From a checkpoint of a small mixture-of-experts model trained on Wikipedia.
Training: a variant of SOAP for the experts, 317M tokens.
Below are experts of layer 3 (counted from 0) of a mixture-of-experts language model. Rows are named router (the router's row for the expert), down (a neuron's output weights, with its number) and show model dimensions 576-671. Each number is 128 + 24 x the weight over its row's rms, rounded and kept within 0 to 255. Numbers have three digits each.
After each expert's rows: a language model's description of what the expert responds to. This comes from a sample of Wikipedia text that the model never trained on.

# expert 25
router:140136127130120099102117087129146137135126109151094149123175131093175111148125159080122136143129084114133131106137163121155120152108143122083134123079199144093139109158115149200131106165100118110136122171140142155128125134132178156155102153119131127120132105119119089162169144139126098096
down0:118139088134125150145106160128128108145118118146150143080162137120150124140162138121148111123109108122142168142132152141135148122128158108099108063127076157130117102117109143103119146151154130107101115119198129116133107093131134120082116072130124128151122110154123110099148116130138128135
down1:134130125142157148093119132142131093150123111132133144107083123110178120150129136115132163103124117165135137132095128110119170175118150108139087143103162106087153124159131175168139128154175156140158128179108152148116139129117139108090147118076133091134117096120109154154133120130147128141
down2:105132149185143183112105116157132155100132174110155145082120167117124112194100152125134129157153128092127151121137130111154110166136150147133118113120166103123096083116124140144118102152121137108149124136177112122137136110146126132094125128160127143090160122109126123101095174127130134179
down3:123149094139156151108127111158121143102163101110151166115124126110129109149133150114133074141093127099077139150120117133128126144102151105113121116126179123094141087133146087103142104098167126168106102163138150125135132114148146071111177126117141131122093127138110158145159105111128144059
down4:155149130175102162146095132137115125124129114110083126126113086110128158156173127143101150088111114108077113115108156133115113114197083150133147179140155135104136144161069152199134117169099091148154130105135144118158127085134152092106095127169098127149125117124079146166172173120135161136
down5:148176127125105136140140116153166108083170107113150157138125158113129124103142123145106164074150128128170144138121169174144149107111107093137110103126127110127113087121100150125142135103120141102096174108145131146117125107121109123124132153128114126145097107100105139150153131137136111158
down6:114140173103153121098152108130191121097123163146137184141126107080133121097161118106134122138138173099133149158141147142123105154098139112134135159084161144099105134151094156132090118155124117117132149155107104123160122157130129141122178133180117107139111141110103094144152158136124150118
What it handles: Syllable fragments inside scientific, medical, math and foreign terms, such as hypo-th-alamus, benz-tro-pine, Z^{k}, non-Latin script bytes.

# expert 15
router:119130138116084122138089087109161125113159119153124121118106102119162157129166138102093104104110129082109165112125108146130126170113119108119158109140147152130139082107142122136161129161116113172110058083126148136125143128148126126132115119087128109120160138113151098088110124091140120157
down0:112114123115136161100144134121115178108111127089156146089128162135133094152176119126163105065111154125150134145116148085122133129108120069101160105124133139168097122135111136116168116126117143126116152121126139145107131085082104170116119128126111193093138126116124138133092161191099118113
down1:133114153139095139106170114153175125116104096154142107118156120144111136139169116139155125189119095113114187177163133124117135155121123139152142128158151141135137121118096138142090121123119104110148130150146136106136128115166135087121079125130094142121116082143162096103116115115112121165
down2:083096097120112110145137103110132120105111165119119036140095165131074137112105137143094142097128114060167099130141111137119200156154119164119111128108118135070151149124121139129155126158120121155150109142123140152145111121134120133142135086078123142089117111127172094214137103105109167137
down3:143108184169081147104160122122063132140141130140097091130127160161133092124162125108120145145155069110117120117136104116149077123120150131126168152112124176146132128079117079138140109145172151128107115153117136125119129131133153155145119100133119082140110105098124093115136168134100119163
down4:109160110130109128144109099122118108163120089109085142110110143135112138098148133143110115131111114174165140135133104097151146089124137120126117199139152112126133147113103111147149145137165163127200115145116119151135088141125133148119141139130129097093094127117086144104177155159104111128
down5:154145146150136108149101121115089146128127109136163086138146102153166175130158136104189120132139123166129156132105092160157137120073145124088109106111084145106160135153115100101136100126065138140126165124112101132103150118161109153076102176106130109171159135130157130129120121132148144162
down6:118140182108104124160145182142115135179145146106109133127111145128133097113094135107100150100124136131097083119111098145123167125148113114091123135136110131139142123153143178171096134136118141131155159127131129173130148075142130132159106093109117142113106122106133121086146127143168082113
What it handles: Commas, closing parentheses, quotes and semicolons that end a clause, date or parenthetical, as in (1882–after 1945), 2017, or ",".

# expert 44
router:098140106144091191125115148138063140146137174122155115145102102143138127113127105144089130124137105195117123135111126127163136148110152124115102119131183133101143152168113192134123161155119113111144163098134106117178137139163137134122100125186095149093120110150157133118186156110150122107
down0:136148125138131163194122181145121123114162156134116161127135126106140071132131148142132174113144142127125130143149127133165116125150172118129125120130188161160084120142107121107135138124126153132136175126140090083137122127117113152137113108113183096146177135133114149112106158124099151156
down1:118107115093100122113118134142141119128179110142113082150089136141130115099131075151103157134158095134162111093120100124077130147119120151170143139105112119134163133100176139127144170132140109130136169132155175111133135159160168152138138091112144145122132136147126108113096101076156107089
down2:102133098144119134162123098123140085111100125148124103132134114111145119116134155146090149179122142152134157140140123187136140137109093160120121122135131107178152103117118127088160155129138095157171116131141144134106120147150170123129148138120138156085123106174117139124152128123124164101
down3:128109160152106155116119071133143086153115103126149102152122154173091115099136101137141124077105148091117140121122155112096105145104134140118114125168115130120137121131173132158141145149129118121129151126145141104098155091099147160139119140131154048117132076145169149182122145146145073123
down4:157118134132092154127131132121155117134149086136126121134175107105152107119151091097169150131138127109147113116148140144137098119143121125160146166142155119090093133101121132115094146143130197089133123155125159105152135116111165144132102129165146091092143168114150122155097114134125139134
down5:143135094132117135087098095130138117131142120114111134117137173127157176212128066124140111126157128107119085145128140059135142132122087137121119128153153139157131095106134128137095131151133144165115093107136133161164113124137121132121087158122092139134148124104141105124133136086155166126
down6:131134111127108151169133107113134151108139142141147133127120123154145188114161115118120151119162121110148157107172112113114149182117074105121089192127139104103109108166140135161113143133120157104170142078136081093160149124130136128132117121156140137098110135127091101104176146151130107137
What it handles: Content nouns and adjectives about conflict, society and places, such as military, murder, attack, village, political, disease, after articles.

# expert 38
router:149152105122103111159124101107114136110130073141134121154061145149127156123100117095132086132112109100165146096138138127132133128114144117125134109091096135126135107141128094124163093137111122145126109147157154127129150103093138086104124168098153113140136129134158140115141132146163137174
down0:121117145128114101119086156131115111146144093121126109110133152173158101120106153142140111137129116172105110116098145085109096150166151162112107157153110163112127116115123142069108115108136164166147090151158147131109166119154151142121131119091162143155149115124164139161105180159171124145
down1:147127159120084106132150111124126152142114117100183131144126166142092155141135122106111124139170160160143129136113143144150104104122143124083205195124106131123081167131115135115099148138106083157142119089081157133117105131164144146121158110115139130140117147141131115106151122122143133115
down2:155157113138159109087122112144153145148150106119153120120143075122131120152079093139149112149152105138111154119141110085097118110128117130169114087127116099149122145128151144095154126129130118104120164146121150123154103119088132131148134103102078113162101125144171132137130147134138120110
down3:098094127084134131149080099149127125107153154133152121109119146112143087106089139163137119116106118142122103117130094068135115098079100127128143152132171126097099124140146118161104097134130126106107120138161114125134177112138177141130136159141130126101136127114152115109174154143121100104
down4:116130155130108133101159120112106118156118123183138102121135108143152132117112134161158113099134132087126122133096117102139152107137110134114086136142161081154133152198114096127130165138169125122132129153060101163118146130135143147136135131112100134155108099131119148140083114107117109142
down5:125144127137145115163160175122143166118152142133139104133133100140141187154161143094140140144084128201147131067130139115138141103126116116103135176123133135120125123167118090123114137089120115096174116150098153136148134114159163109177177140120162087157142156112098126134131106079131142136
down6:138109144112143073154112122120150098155136136109129139097080145131113126133071087122148137107178148119128080153124103102160116146156150115108091150134123104112146128149101142126124119092160092160159126189119095099101148153124145124155145116131169137118122135153158146118208122110136096161
What it handles: Possessives and articles after prepositions or commas, such as her, his, its, the, plus party names and percentages in election tables.

# expert 37
router:125123149115130121109144177164121103182161155154105141143084135107128117074118147086126123164111146128120108127139150124126131110085148107115098107157134167094109135100163138115136117138113135099138125136146107172113109124112135096143125140136138127137191112128101117168131111133128160129
down0:113151132161093132136151157154128129114112092119180182139174122129088118129070153102094113134115096127092077154104189138070125172124117063109124144172134143125107088100139096109075159107149150168130154147190153127104119120138113142152150146118144119109064144182126154137140136125097152144
down1:101144126135135116103104083152138106146109094137142154163112133174120112125073101126160144111083149117097126122120133096108113146089153156149147129114149159135119125114134105086133129097142145120099121174153129143140161147128127150110158116133113134123162120137155117090124144143128161163
down2:155117134144112149135139159093161109101131144117153114159147145150124134146128094128156118086116166118124094124132127128097097121136131130118146122138140121114121134124113124122165147114102139127127110171099126102089102121101119152125136110145154065143107135119169144123151170089128129110
down3:118154106180095117150145107125095083147094141143125147107129124141112126150126131167162159189126142115150137116156138129110090151137151136193134113147166170144172139133141129187116119124165141117135112119116127131115126173129146127138103095134124145129146148127119157125074146107149146130
down4:137136136149121112116142144164093119147108107144108122170119149121121137131135161124131120148093146155116138115123128147138130118181139109167165112148096095099112115111117169129110106151131171144126157120113174149118109125112183101094117111130146151127158122188150115104100162145116158132
down5:106160119112125132152149123122136094167163094157139143099119140064124127135143116132164057124115140124096152135126117078143131118110121107124161113128152145130187125122139132145118098150136118088131112110122074164120105148156096119104136133118115146163133125108137114156179114149122100115
down6:150117116126145112145103129125142123144121159123142171156116136104144157151115134061140105122134121153157146150138125154094106104120108108136108115104117119078145125134091149133127138109106070121137115127096131141146122148066116101115145127187138138133117101140162132128133115161114138117
What it handles: Capitalized name pieces, honorifics and suffixes in US contexts, such as Jr., Miss, Mr, Ltd, Gen, United States.

# expert 39
router:117169105126129099195122134142103138133171089135135134122076138155124115122146112155133074147119128107160161112120121182102134114115100103085130140120079141142078127157119124123126066129156108129112078177125144170104143118078107083115165134159125128112135144127086151151133129138152172164
down0:087108137162142130126161151098158122124108157138095123139117128161103117106097140130121157095117116162114153133094139129094139087134118161094144143123146169114114136157110122147115141119108145166163089071098133146133150107112052130146108186126162159124156109174101126157123160125175113098
down1:091083153131147161126122134162163047156140126158158137097114134104175139152099155074132116132106140154132132138098093084124126119149144096113151131134168151075123154156132147122112143125110116099149198160141127095094070172170112111133132123129183131162114115143122089158107104160122095119
down2:106105121144124170085117125120145110136107118114124135121121156089103153132137122158186089119142112112149078129135154132156167094104133116136134120135120134143086131122109150133097145135147099119116117169086158094106149106118156125148141139100146144162116079133120127151142152156113152101
down3:107153096110132145188148139156122109147130134107101137113094108104151183152152148098114116125114103141151108131110131120142162127129110084153098126133087135141100152127134134117123105131082131120121118120132115140118148102180116089147143155189107124137089141132172153112121185145129114125
down4:193150114125143122125107120087168142144129114119098097147142104112111113147106133125133154113120104126100144104125136114123105104123075130131182147110184071139090159094153128082136137174144145104105119060089141113140166123132150130128153124146124095119094084129126122121137111183131134119
down5:137144107165086111117132156084130167140095084087129198116132138145072131128125097118116060110156095121134138132138126123111086100129108160086170105133147149121127153140120124154147171116161136100152093087132130156135135137139153136108151128136121083153116170147126127086174114120160122115
down6:115120122123159108122132111134102154123135089159124076128122139143106140094108115091116114121134170149152144174121123118170163091182131128114148103167171141122135150075096166191129134112133108134141134116129186111130121122128138135138127144114137136147111110103164122139099110113138116122
What it handles: The article the and other determiners like some and various, plus beginning pieces of split names and words, such as Re-ed, enclos-ing, Q-ash-qai.

# expert 20
router:142113123143135142123128137110059116120113118128074137114107102142165129156132139093090148144126102105175141134121150148144123157146146101137122146159130128154134092104150128149118103137140125132150108144150138170087126085123177109143179129124167118084163068097092118156120088149133138163
down0:073137129141165134166076116152156121094104107115163127161107160127096126117132138129175101093133126091150124109164112141132190156132113173119127091118130167113132131137134149129106129083151162109112091146098109119121143157118092127101105104130123081158106109099146107117170161158114140157
down1:156141154112162119097115126102106145083132113145095123089123143141144131154077097119152111132143069132173119141100085124082151099158128230109120148123162129108071099119109125125113127133144072147124135127094144091128127120119130121119137111155096137120122157103126153118098133129138122119
down2:137088128166110137109132123131143116108120108153086181122133147111165102119102134112157082094111140095112094131123153135072118107081086153124126118150097142187108077094153093063150151163175110097116138132131155131134186115158165144088128120135120100138120126141133139145078108134119133127
down3:139173072154160167171146080108124114106123110153115178127121146127119135127122136184161118136122139156148150142098169161128118178103147152094109112152085130118145098126185094133124096116096110126132102156111162132098158115146067068150152122091157156106129095121147147135140109128132102170
down4:142129167117128144126163096128130097127096118120157121135125119132132132136109121116129124157119147107165114115133119137118104115101144132111142061104121104126110093097160091128154093153100127109153104094145102130138156142107103111134125085125140151123089127143182133118128097142183129116
down5:114147140117126117181151144154110148130168093118104133132146113141143129094140164159143137144101136130098117149077142161100132083143118105113159130119128108138119137074108125150150117154130094139138142140149165116106152128168145157123167140105108148089123110109180071122130139120086109125
down6:105129185154083120113187090143125164130117134066108087142125128120118147099152146074098151122118109106127150154158123108108077109129165125155159099134158139133116125153098132161120094105124095156124098121150105116094097151073119145138108122158077143169162137142129149088154138101155138145
What it handles: Line breaks and sentence-final periods or quote-periods ending infobox titles, headings and sentences; also abbreviations like ISBN, RC, c.

# expert 31
router:115125119084100092110087106090136088112209135110137124116204132122137115113127126171146121133110128076116131156122108133120160156205130144112139096105147114115104129124131158141156118156149100107099152125138092130127126120145088136120131085114121150128171112087118122105120132141081103132
down0:135114141136141136130138130165110115148125127154111110113145075111102106086109159124136107106131171127083127132103100118099127123134118130119117138125107136118161110109086099117175130154107133115111161079163120109107094110144084155165108105116118090107145113169130145078146152117118119109
down1:160086136136153130104082145155088161129131101134108135145153137165124154125146117154102120124170133097123176126111127116130100136115132159124148110109130151122153116139117123131087132134152117169106117116137174149168142139131109147131108142096120138135136168129134123134129147129074096095
down2:143101179123082112128130153161149175111166120162100136123138115134112146122130138129165051126132109160151108136137131153116097149108133109098152149134156116120144130101124107115140146108111119104119101113146103144093132049130150129142108121138100156101196094141130105131133110110089155096
down3:159122128090079158109103159130161110068146152098145119125129127134113082106091137084081120109142145137164167107128107117102110124118127138099126105094135145142105101094138157095161143132093117148119123105085131119152141115123157156123155152115137118148109160119129107161132106145107134141
down4:125143111110124070092112154108153158136126133139152098131153104107145182129169114152092109130132126112139128136130186156147116164126091133153150114113112115126134104147178112133169154127142129151106122077134078055118143182072092144115153148137153114118131133139120089107108137156095115124
down5:111154096122125161100117137165131153147163125169125121102109128142133079117110149119141125099122098135100115159109116126063161124111085100115156121098086133124125092140087131094131114116084130191156145143121120119134110057138150176146152162089146157142122106114112128096134134126135078109
down6:159144125151139115089093132133096137144132154104139106138103142142132113117099114133152141097117095160160092122156132138175150131142108143130125079191117065164106134140160172115107119136133112168137152126054159118112177144096132121126127098127116131140079096104096090174087142078174169118
What it handles: Tokens in biological classification and species descriptions: along, genus, species, Clade, abbreviated genus initials, and pieces of Latin names like pen-nata.

# expert 11
router:129125164131140124127142128156152112130151142126136123128158112132140165128118125124132119118141150129087119157124117123142151195119106156137099163160096126139135150140124115116091159097133124108106153123116089121165128151123128134113130129114126129100187102126122101120100114138110115108
down0:102130107085156136163134128089111131089110113148153135148135147135118118140137171141099120120123134121126153140148119125146144130088123136136117134108104158102127140104125113154170140088117135142139108129128113161161114047133115120141143168142134100116141122161103114114134127136081134179
down1:118160176143117134139160139095123087084112102091125127116124181143125121138108102124149126108132127080134127154144131128065148094138071146150128131106119151124170110094163117132121125150134123139135143123133137119156145138100129107100122149119139088135115140097089158141085137102163103134
down2:139092143150156160095141122086155159123039120141135109103131142122079075089144167081147169142109123155158162139123103183148132066132153116091164131097108133102109123116142155157109099130111108136104137131114135110149100139112083111122080100123158104127096125162131191140138133175113147145
down3:107134136127151097165164123095119112122150077089112167113148137126160133155145137084108155117126147093097128099130102134097123113154090114127149193145078122100129124136117173140106143120112102119124143114166145161114143155109111086131149095139126111120150157139112141134074148098114095164
down4:096092149109150131129124162114127087134108115128132120165104146108133178156133172091110093109179092116099177080145111151118118110097138132137105161130097152148132167089099099151105108129121138086123129131109140108153121110154088107170138123185132144196116138145111131120133110098133108107
down5:155087126138140114127140158107144110076174134167132138124147120100107108134137107120106132109193124141183154112147117117157118137140151170176120116173156142087149154136102108156118162153138148117117109179145169110107117131152134147165156100169150072144125090143102130131183121121153148109
down6:087134117153154131119168116090171089120126122110126136120101159147144082093148117155140103119110131119123118113098103123110116101142143088196160115182112143137095096149152143089137113100169118094133137111148141117113132125152152111111132115127187116127118146129114138163106142145132123127
What it handles: Content words in place, road and census descriptions, such as located, designated, sq, km, census, Highway, often after the, was or is.

# expert 5
router:129160133125125074126154115092165172135118104075115133166091102104150088118106117131164142145116120137131136105140110128161118114115137104118156125132128172099128096112120120165157109133112106162148085184137144161124135127124124113113119094118107132164145130130157122143149128169185120146
down0:131124101164128127167130101153112120128150112125152142108093102100168147102149156106127139173139123134129115127177087132147139112126168132158104124157083087149166140146115129147110129119152111178141110122111129136087141177141116138100134102135152140133143137158122122126113129135152163126
down1:120137146117164140112115153143130105147121163130120080137129118152113097102117082136115154146102135145117184165121117133111130142082168184119113090120104160154139124171150118152142099137131107085121107099121120118102143097104131106116153157115107108129112150134179134130157081149125108119
down2:154083120125128127100115143154112101105126153131133097134166134143136129133162098108088098151191162149128100161158118122148134133113116136149146116148133145138115113080140181144113111122119187128112151105149141110143140158110150103123109126095124132150131154146144135145081173077125103097
down3:112142113122129132127069136162156141112116166128139101097140154146106140134132149075143114113137129120132175107113107101093162081158082156137121157144134152135143108148144119153143119166072129124130112149131142129071100147114104125110089124144125105096116109144135137092169155080121161157
down4:111144108101086144135131131164109098122106145093096140157141121078142128113074115130134109158143113122098101171089149086165154167135134156124100083090071144130096138126138160126105185135114152103117150136171129090122132145080114117134124124158138092138125173135132128135123111122160141139
down5:100117121182146121120082085143137140157138121130159129097130178146109109147122125133118135101076085103107162108071149162136181152120125137138127106094116095111117143109111160152128095111160147114145135096148131122146165064121080094127130121175123139129062145103099136096150157145144140128
down6:121086137100139122123176166115104131151118143156125159126155103143156104145132118152133119136142131134138121120140112104108136137162140121155107126105115116153114067108139158082127140134131150133119074112144131169108149190110118162124092138168112144127107139117125089103127172157125128088
What it handles: Mid-word pieces in foreign names, science terms and codes, such as electromagnet-ic, Andr-ze-j, K-SYN, in sports results tables.

# expert 23
router:102109145145124163093102135121092131126143179084117125127144124137119094129116130150119147104178128192101117143124104093120120191125129168117107146172161158100122148146142154104136180107122140131109168116126111105102142165140140150153168122122125141098193125123136139113167129105137119100
down0:162087145132132126129130161116140143060107113130097121137155153133125135105126148136160184138127115090148107112140134148134095107172151128119126105109104105123119102104146119124181133137129125128111150130152143112093177125159138113132143141126121133079130099154128143108118123105109117160
down1:171178102086122141126094098132173144124113136107137137100103122170125100160135149133132115080144108119099158129097110127136132105115159136087137108104084136095135174139139143121099147134149121147114134123145163109155135065096154175144134156136113147120123100066095089112155131110147156152
down2:114154143080125141142181140111104111088166174111130144129163134135107084147153137163118120156142113095101108114130165124146090153113134155169089157100106135088138100105139135142122156188134172096123067118111118176114107152138129115128099137162124136128132166136152171116130177112137117187
down3:147122146131143094177144096131141118098116103163127117162120089138116109117086130078146141191135144142140130095162147120115090101136163146152151118112132142121081064097108110151169095122162165116121130154109118157138102125094126123133155138097143097083145087117111116115118133142091112196
down4:118130123116135124137123096078122118099147115113121086137161137113109153106140176092116112147137114159102147119137135148198164140084121125085149140141095161116149133134083135159149112115120128114162133098154137140166126112158116111120147150109103126125169140154129155094119079103135132124
down5:122127113090116125105171135118156116125179126114120151126174106122117190122116129140151114136174112119100162109147124114083136130113100113110070113110098126141130132132125117122127100110115118150107149109139131113139159139098142115111071115139069117108129130099129110173139134099166114176
down6:096090079124122133124143145186108132172144142129052155157131091159131088131082121112114095110149133126153141113105136101126131128141120083104141093091134150143102129143113156144123147105136167161122114113175106188136099167163162105124133117169139123107117113163142088097147135144114131126
What it handles: Common nouns and verb forms naming actions, parts or concepts after the, a or to, such as death, construction, defense, form, kill.

# expert 0
router:153163098150099115168135095130134123175136113141141135109113102098119156143136114114148052154117115076143117145170162162155139125132122147121150104092095133111118124148109135160116107123159111140104091191130131135112090116084167111130119123123138126133147123131096096115121129136161181144
down0:167093085150153126107141091113107149123126095153105091164124161155158115146117089130128161138110132172127113093146121096126097127096117115137154171141119163115139145100141149118172100141128130066111134122132143118111113117171119118094111104128107108119158132107119149121094130131163128081
down1:135106151129148137115110106174132136115099096101119132111100151085143153127104122141112169130107124084125135126141107145122131126136122160102128151066126123134129122128149147094129156128131089132128120140143105141149160116105182135112167145123149170124157169102124130129137154100134123104
down2:115133094120104126132099141137129124143123094128162134145148153115116139155134119120151101134107083135112166151120136134105125121131115143132112118158146149099115140103101164153136143146065166162085164118111131144176146138114164156142091139105172154092133130144064128075165117153166173106
down3:125094112127106139122146125098150124169149106101119108189107079105141123127099139176130157135142171125144115117118133111105120141116107154115123121119127134120098108117164158159137107138115159126099136130116109109077126114140131124126135154080138132126148143130178092120138175112175118117
down4:059121148140143107115144092110123179126125116132163137144129152128114123113142133155085084120120194113114134123163129167137124113126150095165154128131124138095140143137099136118150118138136090125112116101090123125129098123136120118094090184143096099181118110149112139116117083100122105178
down5:159128097139156102141134104147107125135140136121094116132121108204164113121077137112133133125108158108152132123100127121126135138134128141127139131135118094153108117149133134156153083143135161146167146141084108103075160126106148150121138115123115109154128119122151155129114150120151134136
down6:112148132136120152130167103092123098145157142148097086126111121171154120144133100116127098114130142077131153144097134119138146141158107134146107141143118113152167103154150110141134119122111106118148144119081133126109125134102130076125149183177104149148081127166081116083193126149140105142
What it handles: Number words and narrative words like two, four, first, later, own, mother; also "Binomi" in taxobox Binomial-name lines and table separators.

# expert 35
router:131141133141111078175116146129147127094127102111133141138069124130117139134140157133147089146095140124064129135176136130119126144122136099183112114146106100074148134128134148136169080120088117123089108136129157165118113074157150115148113085123148083130155100131130095130135129134157146151
down0:170119168169149146104144124107136155101146077070159118116101137140092116083104125106145168120170170105120145126131090150165119133085123138160103158131108134111130123125169168126129121139136126118131143132148132110148115094139107143101150134133100103158138146121143082124135115129102102160
down1:170156104137142146122112157128143083101080123119134135137106162140144140102142099144103085145147155113174148083090147121130111157118122094111096122163139154136109114128141130088109107138092126126123104129116134125108138158159168123147143113157108073112135096150107126154120123155175141119
down2:136142170137112147104196102131111110109106136116149114138136148162145155135159145114154135149070100100121120133137095151150109147100136126122137150137145155154110135159141149137133128116067117137145104170093122119114144131148149146123107146152135121161121140114124147114120135118108168120
down3:129138108141124107101124103110102118115133169171121167123164111058123098138109135131159103126139122105158122122198121128114148108106151116164142144130177125160167134117102092145095123112104069114150140114117109150153147117116086087127140144165150141108135098105128085133148152112127088126
down4:124096131113155120129110078131091097102147082140144114124160196145118150118124140102119122156171156133103154152135126153111106148092106194093128103120138090103141125102093128114182116137099120146101076129165132118116122126135177096137152127122126130124110108107153169125160136135128106160
down5:113096114132118153116125117096135143150116103153154144126138158144120167127147128127164067151141120133090134108174166139188111140167133099120100075132107135136127109123125108070101108076128136109141142149099143143123131139147128098090134129180135133108127150148184138101105129121106093119
down6:132151124123141133138144102163098145125178141130144169175108128073151139127117160082134132150116100104158094170146143128155113164169190145139128120121167095127096102137137162149135126130161128147116146156140084136095121139136121092102116144153117130123141146109152139126117137122079124154
What it handles: Commas and opening parentheses in dates, citations and lists, such as December 21, and (television, plus the verbs begins and began.

# expert 13
router:130131139158136101175107142129137154088125065100121148164097156150113131109130136097125117133092138092135105099104105122138132115117144125119107110091139159153137100158098097115163084155129092079095095131153155157145129145108132133107140148108157116117130165136121119135131121150149102162
down0:133142127125114146105126129149126157114122174098109095109133140133134106108076101136134156116158144118113134106103117135098126117195127124152140124139114153096195176135151110164164137134117157167095156111132096141157130149144104103150161130137134139137149121134125085151152151141121124157
down1:149140164128113150131076115102096153136183093124156101130112146119131135158137094095104151153110115126130129152115127160147129148109099091126146094125093158134126109139164143141115080115128151117099168122146123103092103134124170139170132130102084114120098105123141135123136098124139082156
down2:144139098145166108162127130159114132117103161115078117145140181138121121134119113132139096086135138115118127109099107145134099151118191153114108118145129121124099127158117099128141144123117156125117105143116117146111087146148155121096115120118110150129078087124118128138111132135174126142
down3:108141146166139144125122099097130153144092115149147124129105151186135164143100132115127111128045143095126152150115161097136132140153130100135140126132114098100084144121123131115131151091106160119121125086111120120119137116126119100151154109098133137110101132109156157099110186145149135090
down4:142114126141174140183147145125154164136118110134105105155132127153152148133123119135140160143076136116123107146122164112106089125113118092147121091145126142132137171131128114125157139158135092164112114134071138135147153127104189148128133112154126132147130116136141157116124132079144130105
down5:153109132118098146145104150176128098142124151094076125133090089108193170131147105081101127164102155115090148109149161111139109138153103103180079130138122132137139123148164106157133119148132146125174135113137137121124094113150113114141102130105071133136181166114152130143154118126137142096
down6:193147114132113116118098121109120144156127152140083118115132103146143087122162103113122101072118121171121121078152136102097163133078141128130116136123136131097101116179124134122103153153074142142114148129114106157181153130134111131113117154105164133183116124126133153162103160135125138121
What it handles: Prepositions, auxiliaries and connectives such as to, into, then, would, or, often, in sports and political text and tables.

# expert 43
router:172146096126178104169111134110136146110165110138128117117117110105130116097119096109093115110096158154153148116136136141130164161136088103126092124128135155145135102110091113124141121127140133140144095163127131166124127138113135104168111140084142142187202125183094140145183124149155113154
down0:129151109125166127104107126122140093162159125128106148125150115131136120128139109177103118103129144130123182140138123133105137118135085129151151097128137129117142144145154141126104095123144113146096120145096126130116166123143100164137158119144122101126127122103135114144118148125146134152
down1:092140086137120121125120108152174140120137103119157072139137113152101095152106127097126100116114133137123188184125139113118100170109132168158185126132126116149169138128136080166094089126144094120147116131128110128134169120143113109131133128138149127104130161138134158137181178106133180164
down2:119116147109114145132170091133105104129128121108105130105123093124141136183135125114165143076084126162126117145118154099099120153131103131095145116155134059092121129167131101117115137103130126112099136126148123123095146149141128143135115095116136138138105110127147127161139134132102137109
down3:142108112114115149147078102137128104109129126157160110135153095069084180095158113107091121143169146127147111152078154102145084103125137109127163131060153148128069167183143123145121088128161118136135125130142173105129107127114131157152127138133116187121139136101178131115107143136131101106
down4:172117128101139116104118126119131168158120132144088122152181150121126096143161127126126141147128114089137136117085093138132167089123154125161170158106147114151167160136124148122141119124115100142136150108109136165141115170133172091120148121145151143100143104125111128166167085161153123125
down5:105185168099133055120115128151089143107111196145103151089147122133105129156108120108128053159134133098119122122121129104153130116156129130115115120124087123144122078144103102100122128091113119173141090202163136127105120079122109130133147126123119124137137133128093133121114146154140134124
down6:132124139068115113186164164119143136131155110133106144115112133112134171107123194143163118118124144084121147088160104125111134128131090163119089141118122150133081154120153146126166106185115131107129126094105073122123089170099160120126151153112108124142124122096139124157142124112129165120
What it handles: Auxiliary and modal verbs and other function words in running prose, such as has, have, may, can, are, very, often after a subject.

# expert 41
router:106126090075148131134140109149129155153174127129079165105121121108159129100141166103100120140101118092146155112117146156118117146101082136151121144173133180130131144128126063136126097161126124135157104107116123171072093139122146111127171116086108123102163151105111093153154138136166137182
down0:151125138161153159158118132094102096171154128093161137160114187065147137134151135139144175111133145102140149120097107153114108136152133112140125156141114170132113080129130145178080093119127107089107145170102118106153141129131132093148105140137104096122149108141140090164093112139132109171
down1:139101115150146163108117130082072158124131102096166133141108092149156095159083126166133115127101150079117186129145155156133136150129133141123124130123152168108143135128116108108130138120108119116134118128137157098135109144152154109207106098089140103137137086128133146112104093137107097126
down2:130137168091147132142137099142123134096130151119100136131110104122134119101166123170141125147136102131186125144141173161140060152130159168120162162143154135151147108161077149112126087121179121069081116141122152138136111161120120158115147102094182100140126148116132139128112092109139171137
down3:162133144126148148124149147118111147188099125200121164156142161161104092158116137120146148139127131164137174137120139136174129126114168113123124169133118091097136176091096173143162106115117120141112095160128130126157151140128149042131125098133143125188109082134131113144128137148097159151
down4:118137139116170129118155121102151116096118106154129167153108142126148094135159118135144075113158118139158119113173140112145143126145095151119144073154146153096105114140169128136115109120107124092131131139127139133102093127149144112128166092112112073112131131093115148151113122153138105151
down5:123121084111129101165139113125097124160109082133099105144138123139118136124149119096127125139141171134150155153142157128162148083150131129149102126132116114134134088113183079157147080129169127111127125138166144171125087143144160102132152120146144145144112090148136120122131111154166135130
down6:128076115145131135133132113150150125132159130165127131125139119120119103127109121133140142179143140116133134109097198142126148157140161150134153130110132116129159157156127124144125141133125097127107112115132175065137128182097113139105151107156141166122119140139141143141111155103130117121
What it handles: Commas, articles and word pieces in narrative historical prose about wars, soldiers and buildings, such as troops, Lord, the.